{"n_layer": 12, "d_model": 192, "n_experts": 96, "experts_per_token": 6, "d_expert": 48, "d_shared_expert": 0, "activation": "cubed_relu", "moe_layers": [0, 1, 2, 3, 4, 5, 6, 7, 8, 9, 10, 11], "router_score": "softmax", "normalize_top_k": true, "routed_scale": 1.0, "balance_loss": 0.0113, "balance_bias": false, "router_noise": 0.1, "router_logit_norm": 1.5, "init_std_router": 0.0158, "lr_router": 0.000593, "vocab_size": 8192, "norm": "rmsnorm", "norm_eps": 1e-05, "tie_embeddings": false, "optimizer": "soap_variant", "lr": 0.0054, "beta1": 0.95, "beta2": 0.98, "batch_tokens": 65536, "seq_len": 2048, "train_tokens": 354600000, "steps": 5411, "dataset": "wikipedia_en"}
Below are experts of layer 3 (counted from 0) of a mixture-of-experts language model. Rows are named router (the router's row for the expert), down (a neuron's output weights, with its number) and show model dimensions 128-191. Each number is 50 + 15 x the weight over its row's rms, rounded and kept within 0 to 99.
After each expert's rows: a language model's description of what the expert responds to. This comes from a sample of Wikipedia text that the model never trained on.

# expert 49
router:48 36 34 60 51 39 56 55 56 60 82 30 72 42 80 50 58 66 53 53 30 46 64 56 42 69 62 58 67 54 48 70 56 46 52 65 63 62 31 60 81 31 53 72 66 38 47 43 32 59 36 51 42 29 54 69 52 40 46 48 75 38 15 35
down0:30 65 56 57 44 42 54 69 31 56 45 46 68 52 30 76 45 40 41 40 59 58 58 56 26 45 54 49 54 46 41 79 77 61 15 72 61 47 61 32 24 56 57 64 62 37 40 51 68 49 43 49 21 29 54 58 81 78 00 72 57 32 40 48
down1:24 60 73 49 52 25 60 53 56 21 33 51 35 36 41 42 31 60 31 45 50 41 25 79 30 67 52 63 45 52 52 58 30 31 18 66 45 47 55 64 45 11 39 71 50 30 45 53 54 75 26 38 69 45 79 50 46 75 18 58 66 47 77 88
down2:43 46 17 46 48 58 71 43 56 65 33 44 70 61 42 45 56 56 56 70 26 59 43 72 51 51 92 48 38 32 61 46 70 71 41 53 49 51 40 56 59 49 24 64 47 62 38 65 43 56 13 75 48 37 32 56 54 38 59 59 56 61 17 26
down3:20 44 37 60 53 40 46 63 31 63 71 52 73 48 70 44 17 39 53 57 52 39 64 50 57 49 41 53 48 63 45 62 35 58 44 62 41 55 35 38 10 46 65 67 41 38 83 51 70 30 37 20 21 70 47 71 60 44 50 74 31 70 55 64
Description: Infobox list dashes

# expert 6
router:55 44 32 50 50 29 59 66 35 57 49 41 45 60 76 71 50 50 49 40 23 47 73 36 49 40 43 60 78 81 92 48 46 69 81 40 64 52 43 36 57 47 34 35 59 61 38 25 49 63 59 59 27 61 82 36 31 27 41 50 55 53 64 42
down0:37 40 29 63 51 57 54 59 65 65 39 55 21 80 35 33 59 33 56 43 94 45 58 72 55 76 36 48 33 46 82 55 81 59 88 39 58 53 32 63 65 25 66 73 71 31 77 19 62 42 54 55 33 46 21 40 55 58 60 46 70 46 60 48
down1:37 45 65 60 50 68 62 54 28 57 49 34 52 11 22 28 58 43 16 53 56 50 42 43 34 57 47 42 50 46 35 49 43 57 58 61 20 44 67 32 42 44 53 51 55 58 44 73 68 50 35 44 57 51 23 66 42 91 87 44 31 42 49 55
down2:54 56 41 72 82 66 63 61 89 73 47 65 74 54 62 90 58 66 54 68 43 43 52 75 41 16 53 46 79 45 47 48 29 87 51 30 47 28 45 65 51 43 53 60 69 62 37 48 65 69 55 52 56 55 56 50 37 54 65 63 29 49 44 49
down3:60 55 67 51 62 52 33 63 33 37 77 58 37 49 78 40 48 54 56 59 44 50 47 58 68 46 78 42 80 67 60 53 61 63 61 37 52 66 67 40 55 53 44 13 51 33 60 20 28 64 72 60 40 52 50 30 59 54 71 72 33 47 52 57
Description: Markup delimiters

# expert 8
router:57 60 27 41 46 55 38 63 52 39 61 35 54 47 40 21 25 79 70 59 63 60 48 51 52 45 38 68 91 33 35 40 49 63 50 22 36 51 78 32 28 53 62 43 72 43 69 60 30 14 54 78 46 59 49 28 70 63 69 45 39 64 62 38
down0:71 36 41 41 42 61 45 20 53 42 54 39 57 56 58 46 17 74 26 33 69 55 71 61 72 76 63 36 55 52 56 44 26 58 47 43 62 60 69 70 45 42 32 44 58 80 60 49 53 64 52 57 48 53 39 63 21 34 57 61 50 16 56 39
down1:50 37 64 38 62 49 49 34 41 45 56 69 33 62 32 76 54 68 14 75 56 56 58 50 49 56 58 59 68 52 62 51 57 58 40 52 41 64 72 43 50 74 76 54 58 54 68 51 45 73 55 18 44 48 60 58 39 29 32 76 43 28 50 51
down2:46 57 58 49 70 36 21 36 79 53 64 44 46 69 49 50 46 45 47 33 66 43 60 38 62 46 35 68 52 59 35 86 37 55 15 51 68 36 60 64 64 34 56 67 48 41 27 39 75 58 27 52 35 53 43 85 63 51 68 68 83 55 61 65
down3:45 41 48 45 47 43 46 34 58 57 69 56 64 50 27 52 39 66 49 32 32 62 44 19 67 56 33 61 43 34 76 82 62 50 36 36 53 61 65 64 36 66 54 59 79 47 59 49 41 41 45 64 33 43 50 36 60 37 18 36 56 62 71 29
Description: Adjectives and adjective endings

# expert 24
router:40 55 65 60 32 51 57 23 54 19 44 47 49 27 71 34 61 77 56 57 65 57 44 42 79 26 70 28 18 48 38 85 75 49 44 49 57 30 52 51 29 32 40 50 54 51 36 43 38 58 58 53 25 44 58 51 60 75 21 44 68 24 31 50
down0:40 34 51 49 33 60 80 46 47 21 33 57 41 44 44 46 61 33 45 53 72 24 31 41 26 58 72 49 54 67 56 47 47 16 53 57 44 78 78 57 69 72 32 61 42 59 53 34 75 79 72 53 48 39 23 46 32 56 76 75 31 67 30 80
down1:63 17 48 31 43 55 38 76 24 62 45 19 65 40 72 41 30 67 33 34 49 56 60 39 57 54 31 59 56 41 51 58 44 82 54 78 26 42 70 56 54 63 24 24 34 32 45 31 34 45 51 65 51 47 45 71 52 72 48 56 29 54 63 51
down2:50 60 70 39 59 66 57 49 42 68 54 56 48 40 39 38 42 61 75 53 81 61 52 42 51 19 64 33 63 47 36 59 28 52 39 34 86 36 27 36 37 24 53 70 46 51 54 60 42 59 37 47 35 64 49 64 73 43 18 38 43 57 56 61
down3:40 51 56 45 66 63 52 56 60 54 72 39 50 33 29 43 37 42 36 71 74 58 36 26 63 58 42 53 44 37 60 70 68 56 38 69 48 37 83 51 46 43 48 53 47 68 57 40 71 66 61 58 65 36 41 64 67 45 57 44 53 57 22 36
Description: Perfect auxiliary have

# expert 41
router:35 61 64 74 51 66 46 67 73 59 37 80 42 50 40 56 44 26 21 52 58 44 41 62 53 37 60 29 49 62 75 61 49 63 50 64 33 36 67 68 58 66 37 55 59 49 42 72 44 51 51 29 63 43 64 66 44 51 53 64 37 48 53 28
down0:24 60 68 51 22 28 62 70 32 49 42 44 38 57 56 38 73 56 46 55 65 47 64 37 44 54 58 49 88 46 58 61 34 36 44 70 29 57 51 44 60 30 83 73 65 44 32 55 22 51 58 61 70 55 43 24 54 17 80 70 25 58 50 32
down1:56 37 59 42 52 57 32 69 56 47 61 65 65 39 31 38 49 37 47 50 46 60 66 56 28 61 38 59 38 50 49 79 31 50 49 25 61 41 58 37 82 70 53 68 76 51 57 44 19 75 52 29 70 32 50 76 54 55 60 44 37 30 17 54
down2:58 81 29 11 45 44 70 39 47 60 50 51 55 52 41 36 32 38 15 48 39 65 63 79 58 59 35 39 35 56 69 43 57 43 65 62 49 51 71 58 47 47 40 42 44 44 40 24 63 56 38 65 86 50 34 38 52 64 59 32 16 47 47 24
down3:38 17 40 34 46 49 45 53 56 50 60 56 17 67 59 54 57 49 40 36 58 47 75 06 20 46 39 25 58 43 52 63 63 57 65 52 47 48 47 68 34 54 44 58 35 61 61 50 59 63 72 61 27 67 38 34 59 69 31 15 37 36 37 67
Description: Word-initial capitals, onsets

# expert 42
router:70 81 62 54 73 11 80 55 68 82 72 81 43 58 50 37 40 63 40 59 36 90 49 57 48 48 51 52 49 42 39 57 23 66 32 17 45 20 44 28 80 42 27 39 55 52 50 52 52 55 44 38 48 47 43 48 41 57 25 28 50 52 54 26
down0:68 27 55 54 34 36 60 58 80 61 31 77 37 54 57 34 57 41 51 34 52 67 65 40 52 83 66 37 59 59 39 85 73 78 29 48 51 23 71 51 67 41 54 43 51 56 54 62 58 64 53 56 54 40 58 45 64 17 45 61 80 61 57 29
down1:47 37 55 39 48 24 52 59 42 43 41 84 44 44 52 58 36 31 44 38 47 36 62 65 42 62 52 59 45 80 50 40 48 32 56 43 57 63 64 42 24 39 48 55 40 44 48 49 64 59 35 22 60 68 32 46 36 48 40 50 59 34 34 48
down2:73 61 49 62 57 56 50 72 58 71 44 13 43 56 64 53 46 34 53 68 63 34 72 64 41 52 54 44 57 37 66 45 48 39 33 56 30 61 63 91 21 45 67 64 57 53 34 46 29 39 27 41 31 29 57 20 73 28 68 40 51 29 67 41
down3:44 54 77 68 36 33 73 30 58 33 66 64 42 79 59 40 21 52 59 47 62 57 62 66 39 79 56 48 38 33 72 39 56 61 39 53 25 41 57 49 36 25 68 56 23 45 43 54 59 66 37 17 56 62 46 49 36 69 39 41 67 46 43 42
Description: Word-initial consonants

# expert 13
router:58 64 40 34 45 66 40 53 66 62 60 23 55 51 59 36 43 57 58 40 56 37 57 32 44 84 32 23 73 59 43 49 26 30 53 38 16 39 33 37 47 52 67 43 44 36 47 47 56 47 37 53 22 47 39 33 62 78 66 47 48 43 58 49
down0:61 36 56 55 59 47 50 70 47 42 51 55 56 58 61 40 57 52 47 29 64 13 44 47 32 30 61 46 50 32 62 70 35 68 36 40 52 55 94 40 34 55 34 62 68 37 29 66 53 55 69 55 45 48 44 51 38 39 63 55 59 49 41 45
down1:40 27 55 40 45 70 44 46 42 59 65 34 46 49 61 53 49 71 31 41 59 43 63 46 31 34 57 43 72 65 74 55 76 53 50 55 65 65 33 49 76 79 41 24 06 56 59 47 72 40 52 27 74 33 53 64 21 26 32 37 52 45 37 64
down2:67 52 50 70 36 48 48 50 81 74 38 68 72 12 45 31 56 54 34 39 52 52 70 41 23 42 63 43 33 21 49 35 32 33 30 28 63 20 81 33 43 35 42 39 49 92 49 63 53 51 46 28 40 42 33 42 45 75 50 47 37 65 62 65
down3:57 56 55 26 21 42 86 50 43 40 51 65 51 22 54 33 39 65 56 59 57 59 55 55 57 71 58 62 60 49 72 54 41 15 47 51 60 45 33 51 49 65 76 55 32 76 63 40 32 46 48 53 40 50 42 00 56 58 44 67 31 70 35 84
Description: Word-ending suffixes

# expert 43
router:71 23 50 46 65 44 89 56 51 51 54 39 37 54 62 14 51 52 34 45 66 99 63 76 41 41 63 41 58 33 33 55 71 52 41 44 49 74 38 25 79 36 85 32 48 68 70 55 76 35 43 71 76 39 54 28 49 59 79 52 43 30 35 31
down0:42 68 34 58 54 48 44 63 37 69 59 34 55 34 37 69 66 34 58 17 32 29 37 64 25 45 36 29 33 50 75 83 57 59 46 72 31 44 81 30 50 67 56 58 74 22 56 64 30 26 61 57 51 22 57 47 56 35 48 82 54 45 49 42
down1:63 47 48 35 45 57 39 41 50 58 57 54 39 54 69 39 56 30 69 46 40 54 68 49 49 41 32 57 74 53 22 60 57 51 68 44 69 49 31 42 79 48 54 69 41 45 54 44 59 78 43 66 17 33 46 52 79 34 56 54 57 80 49 44
down2:35 41 66 80 51 58 60 48 64 58 35 51 39 27 54 49 37 29 37 33 41 45 66 45 45 21 68 43 47 71 26 59 45 53 45 46 64 56 59 62 82 32 57 44 50 41 63 52 32 29 41 47 39 47 50 63 67 29 49 69 38 67 53 61
down3:41 46 43 51 44 47 78 70 55 46 51 27 68 88 34 66 38 63 36 55 53 64 44 55 31 54 56 47 48 76 60 10 22 54 51 37 43 53 63 43 26 71 48 78 39 63 68 34 36 56 50 53 56 65 41 07 46 50 51 56 31 35 44 49
Description: Personal name surnames

# expert 5
router:63 57 44 56 89 20 34 41 44 52 61 65 30 52 38 70 52 45 26 90 46 37 57 29 60 34 37 36 35 57 42 50 42 32 37 54 63 51 64 50 74 50 66 41 57 56 53 68 49 91 46 48 63 54 54 65 71 34 56 69 31 64 42 63
down0:34 53 36 63 46 89 72 51 72 73 15 45 56 57 32 43 68 26 31 24 67 64 41 55 61 43 42 39 29 63 67 18 61 38 51 53 37 45 28 48 46 55 30 41 43 70 35 57 35 53 54 64 50 35 10 55 49 59 24 71 40 44 52 37
down1:61 48 51 57 38 45 14 53 49 51 55 50 55 37 65 52 42 53 36 64 58 46 17 40 51 56 63 51 28 57 74 68 30 70 48 58 80 33 45 64 51 35 34 73 62 47 44 74 53 56 99 68 46 48 66 09 66 42 57 34 43 51 20 69
down2:63 60 54 32 54 64 69 75 81 61 38 32 19 37 43 45 28 80 53 72 31 64 54 58 48 37 49 35 28 39 36 85 50 46 40 55 59 51 37 24 56 41 17 39 41 51 69 71 46 43 58 76 53 23 81 50 67 38 38 66 66 44 56 42
down3:54 64 46 56 58 81 45 54 78 71 49 33 83 62 59 50 42 35 50 39 55 30 71 46 65 49 30 43 45 20 29 66 58 55 62 55 39 36 42 42 13 37 43 32 47 59 59 43 53 62 23 54 52 48 15 51 46 64 36 63 38 39 57 56
Description: Opening brackets and quotes

# expert 57
router:80 44 33 54 38 69 30 73 53 63 43 49 65 53 84 73 55 65 48 24 59 42 49 44 47 52 56 41 54 33 69 54 56 44 49 54 72 67 76 32 20 52 46 58 51 20 45 58 39 62 63 53 72 37 36 38 51 50 35 34 55 44 43 38
down0:53 63 19 48 68 41 15 44 49 65 65 56 52 63 69 59 41 53 39 68 48 16 50 53 44 51 42 40 54 50 57 66 58 79 40 47 51 81 52 54 37 61 47 48 81 27 20 21 38 63 54 40 57 32 60 31 25 64 65 27 61 39 21 38
down1:25 24 78 46 46 40 28 55 65 61 65 56 63 41 12 75 69 67 52 30 29 60 55 38 48 29 29 45 44 62 66 60 34 53 44 53 64 75 33 63 31 48 36 40 51 52 61 62 46 16 60 33 61 52 60 48 32 55 51 35 70 26 60 32
down2:38 43 51 48 60 73 66 53 29 36 40 45 45 72 36 30 34 14 71 61 21 62 38 48 35 55 41 54 41 50 63 57 37 60 69 63 44 29 43 31 29 61 68 63 34 52 48 67 60 46 42 48 60 55 42 55 41 67 46 40 43 60 56 40
down3:40 41 46 36 56 02 75 73 76 58 61 62 54 28 73 41 22 46 29 53 65 57 39 58 44 56 28 48 45 55 56 57 68 26 73 18 38 60 39 29 17 49 50 36 33 34 67 46 51 37 48 63 64 54 61 61 61 42 55 36 63 38 17 47
Description: Nationality and competition words

# expert 0
router:37 47 58 35 73 44 46 84 59 50 48 21 71 50 18 41 48 71 51 57 48 65 31 60 57 47 38 44 58 27 52 56 53 72 62 64 11 48 57 35 50 55 54 65 48 50 71 45 57 44 31 94 30 37 47 63 73 49 52 14 38 13 28 65
down0:30 52 47 41 83 64 34 32 37 47 69 42 39 56 69 48 47 38 13 20 56 57 67 43 83 37 56 47 39 53 78 58 61 28 32 77 34 55 17 60 25 62 41 18 23 49 67 59 72 42 80 29 30 57 54 40 74 37 39 64 49 62 20 45
down1:34 60 58 54 49 47 65 48 65 50 36 54 52 55 47 34 54 53 46 45 59 22 46 43 39 46 45 37 44 52 60 65 56 51 60 55 56 23 50 25 62 76 52 40 63 37 45 16 32 52 71 46 28 60 63 23 57 69 48 49 62 63 66 61
down2:64 84 60 26 42 33 26 57 52 46 53 50 19 38 55 34 28 43 26 84 42 51 69 53 29 29 66 43 44 53 42 37 05 45 28 43 42 48 45 60 56 45 65 69 62 73 37 89 57 64 36 29 84 40 43 68 39 86 57 40 48 25 63 47
down3:39 38 55 28 59 60 34 34 38 76 53 38 72 46 42 57 53 63 61 31 41 74 47 72 44 34 53 18 50 59 67 53 40 47 60 60 57 32 90 47 54 18 65 34 52 46 54 35 43 53 39 30 53 47 63 24 48 58 58 14 40 86 25 61
Description: Table cell values

# expert 16
router:71 43 67 30 93 39 43 57 44 39 62 78 56 60 62 55 57 64 30 62 69 27 48 47 45 53 48 37 38 57 55 76 41 57 60 64 58 51 73 36 35 43 53 83 73 43 60 57 55 30 65 42 52 39 50 61 63 51 49 64 54 45 24 16
down0:61 51 27 50 85 67 69 54 46 35 27 43 55 04 45 34 37 48 35 40 57 38 58 37 28 02 37 54 56 59 48 45 66 57 49 51 58 35 71 50 77 68 32 36 45 41 43 42 49 37 28 60 79 54 71 34 51 33 76 42 37 69 47 40
down1:54 66 57 48 47 39 61 20 46 53 60 72 39 46 68 87 51 61 45 57 39 58 59 37 55 37 63 49 44 46 68 72 35 23 49 63 37 77 28 41 34 54 52 32 29 56 47 65 42 44 29 36 83 62 20 59 29 43 14 27 49 41 61 41
down2:17 60 57 42 49 55 54 50 40 79 65 36 30 80 61 66 66 41 53 32 53 36 53 54 46 47 58 62 80 35 67 19 80 72 73 48 58 34 42 57 55 50 52 46 38 36 67 44 50 72 68 53 58 40 49 62 58 19 55 64 53 35 76 66
down3:26 47 56 56 73 45 44 47 58 71 50 55 73 69 61 35 39 52 51 26 24 31 73 39 47 37 62 43 44 50 59 49 65 74 66 57 65 35 51 70 72 49 76 31 76 63 51 32 58 34 50 30 28 36 66 54 52 31 57 43 66 47 51 81
Description: Symbols and brackets

# expert 33
router:60 75 63 35 32 33 60 47 36 59 55 28 19 46 68 70 50 49 43 62 62 37 62 41 65 34 26 63 39 52 65 46 54 44 51 61 58 45 34 41 41 50 55 62 30 62 45 49 22 54 51 35 65 56 56 57 55 76 32 40 70 76 52 66
down0:36 77 55 60 77 00 51 26 33 15 47 43 76 37 56 64 48 64 23 77 58 48 59 49 68 28 59 64 52 69 54 51 32 39 24 57 81 55 38 40 69 59 58 62 30 66 48 32 70 87 55 59 50 52 62 66 42 61 55 37 46 39 61 57
down1:34 54 70 64 20 32 53 57 46 35 47 69 33 49 47 54 50 65 47 19 36 37 59 50 24 83 48 49 43 53 55 52 41 63 60 55 74 56 67 45 40 24 78 59 59 29 61 33 39 04 71 62 31 46 48 82 64 70 31 53 43 53 40 67
down2:54 54 58 27 14 56 57 70 75 72 45 31 37 57 16 27 57 50 76 33 31 16 42 59 55 57 35 44 19 45 35 76 67 63 78 38 37 35 56 67 35 26 12 54 37 24 67 49 53 52 51 57 25 69 52 29 50 49 50 49 49 37 50 51
down3:38 67 58 53 69 40 53 42 34 76 47 74 23 55 57 41 55 24 40 26 61 55 46 49 67 60 62 47 26 47 29 57 47 43 55 48 45 21 55 54 66 46 50 52 44 60 42 78 46 34 75 45 43 44 57 33 57 35 67 49 57 46 48 54
Description: Line breaks and headings

# expert 29
router:60 56 55 57 72 29 48 33 69 71 78 56 53 33 52 50 37 68 38 37 51 46 44 41 33 37 44 33 62 38 43 60 36 60 68 30 70 62 74 65 79 49 33 74 25 50 70 77 47 67 52 34 44 29 69 39 36 42 52 42 38 43 58 53
down0:36 32 50 41 44 28 57 43 53 64 73 52 33 38 50 46 81 30 36 49 59 45 69 58 30 62 55 37 67 55 13 64 58 50 75 44 80 44 44 64 80 44 47 34 68 43 43 60 39 62 69 53 76 38 22 46 20 35 44 47 63 67 72 63
down1:82 63 32 68 55 67 31 71 58 42 39 27 66 57 84 33 14 51 58 41 34 70 44 66 82 57 48 69 46 55 55 20 54 24 50 54 45 62 52 26 15 39 51 43 58 50 69 16 05 42 52 28 34 50 49 39 44 31 96 48 71 45 47 38
down2:40 49 49 22 18 56 58 63 48 61 35 45 49 36 38 30 73 74 46 44 58 50 31 56 54 62 59 51 34 28 68 41 62 18 70 66 18 47 67 65 33 28 49 69 42 64 36 42 30 55 38 80 68 36 44 63 51 44 33 38 50 30 52 34
down3:43 58 55 60 57 66 50 51 40 55 38 36 47 40 60 63 44 40 24 52 39 32 54 59 41 62 49 59 38 42 37 23 70 75 60 18 51 54 56 76 54 58 20 34 63 78 53 45 81 54 60 42 58 69 28 35 10 62 59 27 34 62 55 28
Description: Foreign name pieces

# expert 11
router:33 39 30 57 42 65 43 40 30 49 36 76 49 66 78 68 66 59 31 39 62 17 52 53 77 64 35 58 46 25 36 68 45 40 59 37 66 57 50 34 61 46 41 63 43 60 56 60 51 51 53 67 39 45 49 74 52 60 65 00 44 26 35 40
down0:26 82 44 46 70 42 37 60 74 47 31 89 16 29 41 57 59 31 59 37 69 39 46 47 56 66 57 44 46 73 56 51 42 40 43 60 39 59 54 36 31 63 32 59 59 38 71 39 63 51 58 69 55 43 65 43 52 34 58 33 49 54 81 62
down1:52 31 35 76 54 41 61 55 54 63 34 48 73 52 54 46 32 29 38 77 53 58 46 33 47 54 39 42 53 28 46 37 03 64 63 71 36 78 51 34 29 48 71 71 82 67 35 59 26 37 37 53 56 38 43 50 71 57 77 54 52 72 33 46
down2:42 50 62 20 51 55 63 51 50 55 48 46 51 52 42 56 29 47 58 63 42 90 41 60 47 46 61 74 45 54 69 56 46 27 54 60 32 78 45 47 31 66 61 50 49 34 36 43 46 55 39 59 68 08 74 33 48 41 29 38 58 56 52 32
down3:56 60 39 53 55 31 30 71 28 31 62 54 53 68 64 74 56 80 45 52 34 49 65 54 83 42 21 37 70 99 56 48 51 45 34 36 82 26 59 42 56 64 40 51 58 46 23 59 46 44 60 48 45 22 41 67 72 66 23 29 50 44 30 62
Description: Infobox field labels

# expert 25
router:50 37 64 27 67 63 26 60 53 45 62 33 57 47 39 49 58 54 72 42 46 64 78 51 74 50 55 18 43 44 59 48 52 63 48 43 70 27 51 64 23 61 62 37 47 30 50 72 34 60 26 55 83 53 25 71 48 69 36 41 38 50 13 73
down0:31 43 64 40 45 44 66 41 24 50 41 46 55 52 64 68 54 48 71 47 65 34 29 19 33 32 72 72 37 43 41 58 32 50 41 35 46 68 50 30 55 36 71 55 58 76 38 72 49 49 63 73 67 49 42 47 75 57 40 30 51 48 45 54
down1:53 77 42 56 67 83 75 43 56 38 53 51 54 65 67 86 43 51 43 30 73 29 47 41 32 49 45 15 31 60 35 40 25 41 80 57 57 71 34 50 39 50 29 40 41 67 64 50 47 17 57 44 61 42 55 41 34 26 62 42 71 65 71 49
down2:29 48 68 63 58 50 39 50 37 37 36 48 57 37 50 51 33 66 56 79 46 35 50 52 06 52 66 59 24 39 53 43 43 55 36 58 51 65 65 20 44 42 49 53 79 56 56 26 70 62 49 76 43 41 45 46 53 46 50 33 50 50 50 64
down3:55 43 47 76 51 45 79 35 54 70 33 76 62 45 63 42 57 46 61 69 60 46 76 41 59 28 51 53 67 47 62 28 72 93 35 44 58 43 61 42 54 40 43 69 37 55 47 42 61 41 30 48 19 68 49 59 53 70 38 83 49 52 34 12
Description: Inner number digits

# expert 22
router:62 39 50 59 53 87 45 42 34 39 67 56 37 69 32 30 53 17 76 69 62 54 46 45 47 49 34 69 49 52 32 19 64 55 54 22 36 33 16 50 36 50 61 50 50 56 34 47 45 61 63 68 52 47 62 37 30 34 55 52 74 67 43 43
down0:34 75 31 38 41 34 71 21 77 72 39 54 41 41 43 49 62 47 46 37 52 93 59 59 73 58 50 38 44 70 53 46 41 49 58 58 54 40 71 42 63 37 46 52 12 79 59 42 31 48 61 49 39 49 54 56 55 69 53 58 35 48 33 70
down1:52 71 56 27 90 62 60 40 37 37 78 43 56 44 52 57 55 59 45 32 62 55 40 52 49 75 49 55 79 36 51 51 17 58 60 66 51 36 59 59 45 46 55 32 45 71 40 46 51 40 56 34 28 36 32 55 35 58 62 30 44 53 48 37
down2:42 70 29 38 51 11 63 47 41 44 32 57 34 28 56 35 80 42 50 34 64 64 28 60 75 46 48 36 14 31 27 40 64 07 43 42 46 57 68 48 30 50 70 46 48 60 46 53 53 56 41 55 36 37 48 57 22 64 12 40 46 62 68 54
down3:55 57 70 63 19 58 89 64 28 31 49 48 68 31 76 50 65 51 51 64 33 48 72 60 43 79 61 52 51 45 40 25 52 45 37 38 47 47 27 45 42 60 42 61 58 43 38 42 53 43 66 13 19 65 23 53 57 53 76 83 26 46 20 33
Description: Gerund and -ing pieces

# expert 50
router:41 55 41 70 57 61 70 59 85 43 33 47 40 50 65 25 38 24 53 41 34 17 47 42 44 48 45 96 54 73 63 52 43 52 41 40 61 47 39 63 44 55 42 53 52 54 59 36 40 50 52 49 58 99 32 39 69 63 47 51 79 55 56 42
down0:44 32 74 56 39 60 67 58 66 39 38 69 61 53 63 62 55 59 07 31 46 73 37 64 33 64 37 28 34 27 71 48 54 46 51 58 52 50 73 61 55 18 38 58 54 34 57 50 47 34 37 31 44 65 43 52 64 61 20 38 31 44 30 34
down1:54 62 40 44 54 82 55 11 44 52 51 50 19 49 34 56 80 52 42 74 54 57 28 55 34 54 48 54 61 60 55 66 23 67 40 87 34 40 37 42 62 06 36 40 49 74 56 27 53 56 58 63 64 74 42 13 55 59 46 63 37 42 61 32
down2:73 63 40 49 30 49 82 53 77 53 46 60 32 52 45 58 49 72 42 38 74 48 36 50 28 53 55 35 95 74 25 54 58 34 41 38 44 68 40 57 55 21 28 46 14 43 32 85 45 38 51 24 51 60 53 59 55 84 36 69 61 53 38 48
down3:29 58 40 55 56 34 40 69 61 52 36 55 54 52 61 37 67 52 35 51 29 44 54 54 38 44 62 57 66 63 41 39 45 62 57 45 58 73 45 48 35 36 74 29 83 81 66 59 68 52 68 45 69 60 75 58 59 50 61 46 70 44 57 63
Description: Abstract nouns and suffixes

# expert 53
router:40 46 58 27 48 49 39 47 67 62 62 54 48 40 52 64 46 56 31 49 81 48 44 48 30 34 43 66 41 36 47 68 48 41 66 25 28 73 65 62 15 49 78 41 38 27 72 45 31 65 27 58 61 52 82 48 56 69 32 50 67 62 28 36
down0:64 35 56 78 45 49 49 55 50 22 56 48 52 29 61 34 53 69 53 59 45 30 54 29 58 54 58 72 74 73 25 36 32 38 67 67 26 30 46 24 50 56 52 82 83 31 44 38 60 54 45 60 47 66 47 29 54 43 45 35 46 60 44 56
down1:46 55 60 51 38 53 62 43 50 44 38 70 40 49 41 27 06 30 45 72 67 66 37 54 60 49 45 26 45 31 56 55 34 29 45 46 27 50 64 51 50 51 50 54 54 61 38 53 43 57 47 30 26 80 55 54 75 70 54 56 29 56 46 57
down2:59 63 29 58 55 48 48 44 36 83 32 80 59 57 59 40 54 32 44 46 50 52 60 60 41 21 52 57 28 20 41 54 58 65 38 47 47 46 73 50 62 27 48 49 38 72 47 56 24 31 38 46 64 54 56 68 32 83 49 35 68 62 38 36
down3:70 61 45 74 42 34 40 62 52 48 60 57 56 66 58 51 41 56 45 49 64 56 39 27 45 65 51 58 66 43 60 77 59 36 42 47 49 54 82 62 34 50 47 24 51 46 46 67 35 61 24 43 52 51 38 34 45 49 79 34 57 36 62 60
Description: Ordinals and sports terms

# expert 60
router:55 24 52 55 58 33 51 68 52 73 57 36 61 37 50 49 57 56 49 37 46 52 73 55 47 49 45 68 74 19 34 47 74 52 52 49 37 41 35 95 66 51 81 62 56 41 74 91 50 51 54 47 30 31 43 67 65 42 50 82 44 25 52 36
down0:39 65 36 26 62 65 48 56 38 36 63 38 47 45 41 54 61 49 35 58 34 52 43 48 75 29 48 60 85 28 55 52 59 59 52 65 62 66 47 60 55 58 28 32 35 34 34 60 48 59 24 67 53 54 56 47 40 55 61 50 69 38 53 43
down1:50 35 46 58 54 61 47 56 56 29 82 47 50 36 25 51 33 26 35 47 49 61 67 60 70 78 53 43 44 24 51 24 48 41 49 48 36 29 49 61 59 43 59 80 48 66 63 58 47 60 64 57 51 25 24 58 47 41 48 18 44 59 45 61
down2:36 58 62 84 55 62 45 45 57 53 61 68 49 49 61 39 69 48 79 29 65 25 44 50 41 48 57 40 38 58 67 49 40 60 50 12 54 28 52 52 52 41 50 35 42 42 41 62 45 48 79 65 31 44 50 46 67 36 53 55 52 29 55 63
down3:35 46 55 43 66 39 53 34 44 42 42 64 58 36 54 58 54 57 24 56 65 71 40 48 72 59 64 46 54 48 37 63 71 45 28 57 59 50 82 22 47 27 57 49 62 44 55 55 56 60 50 68 26 42 66 31 13 48 69 52 40 68 32 50
Description: Surname interior pieces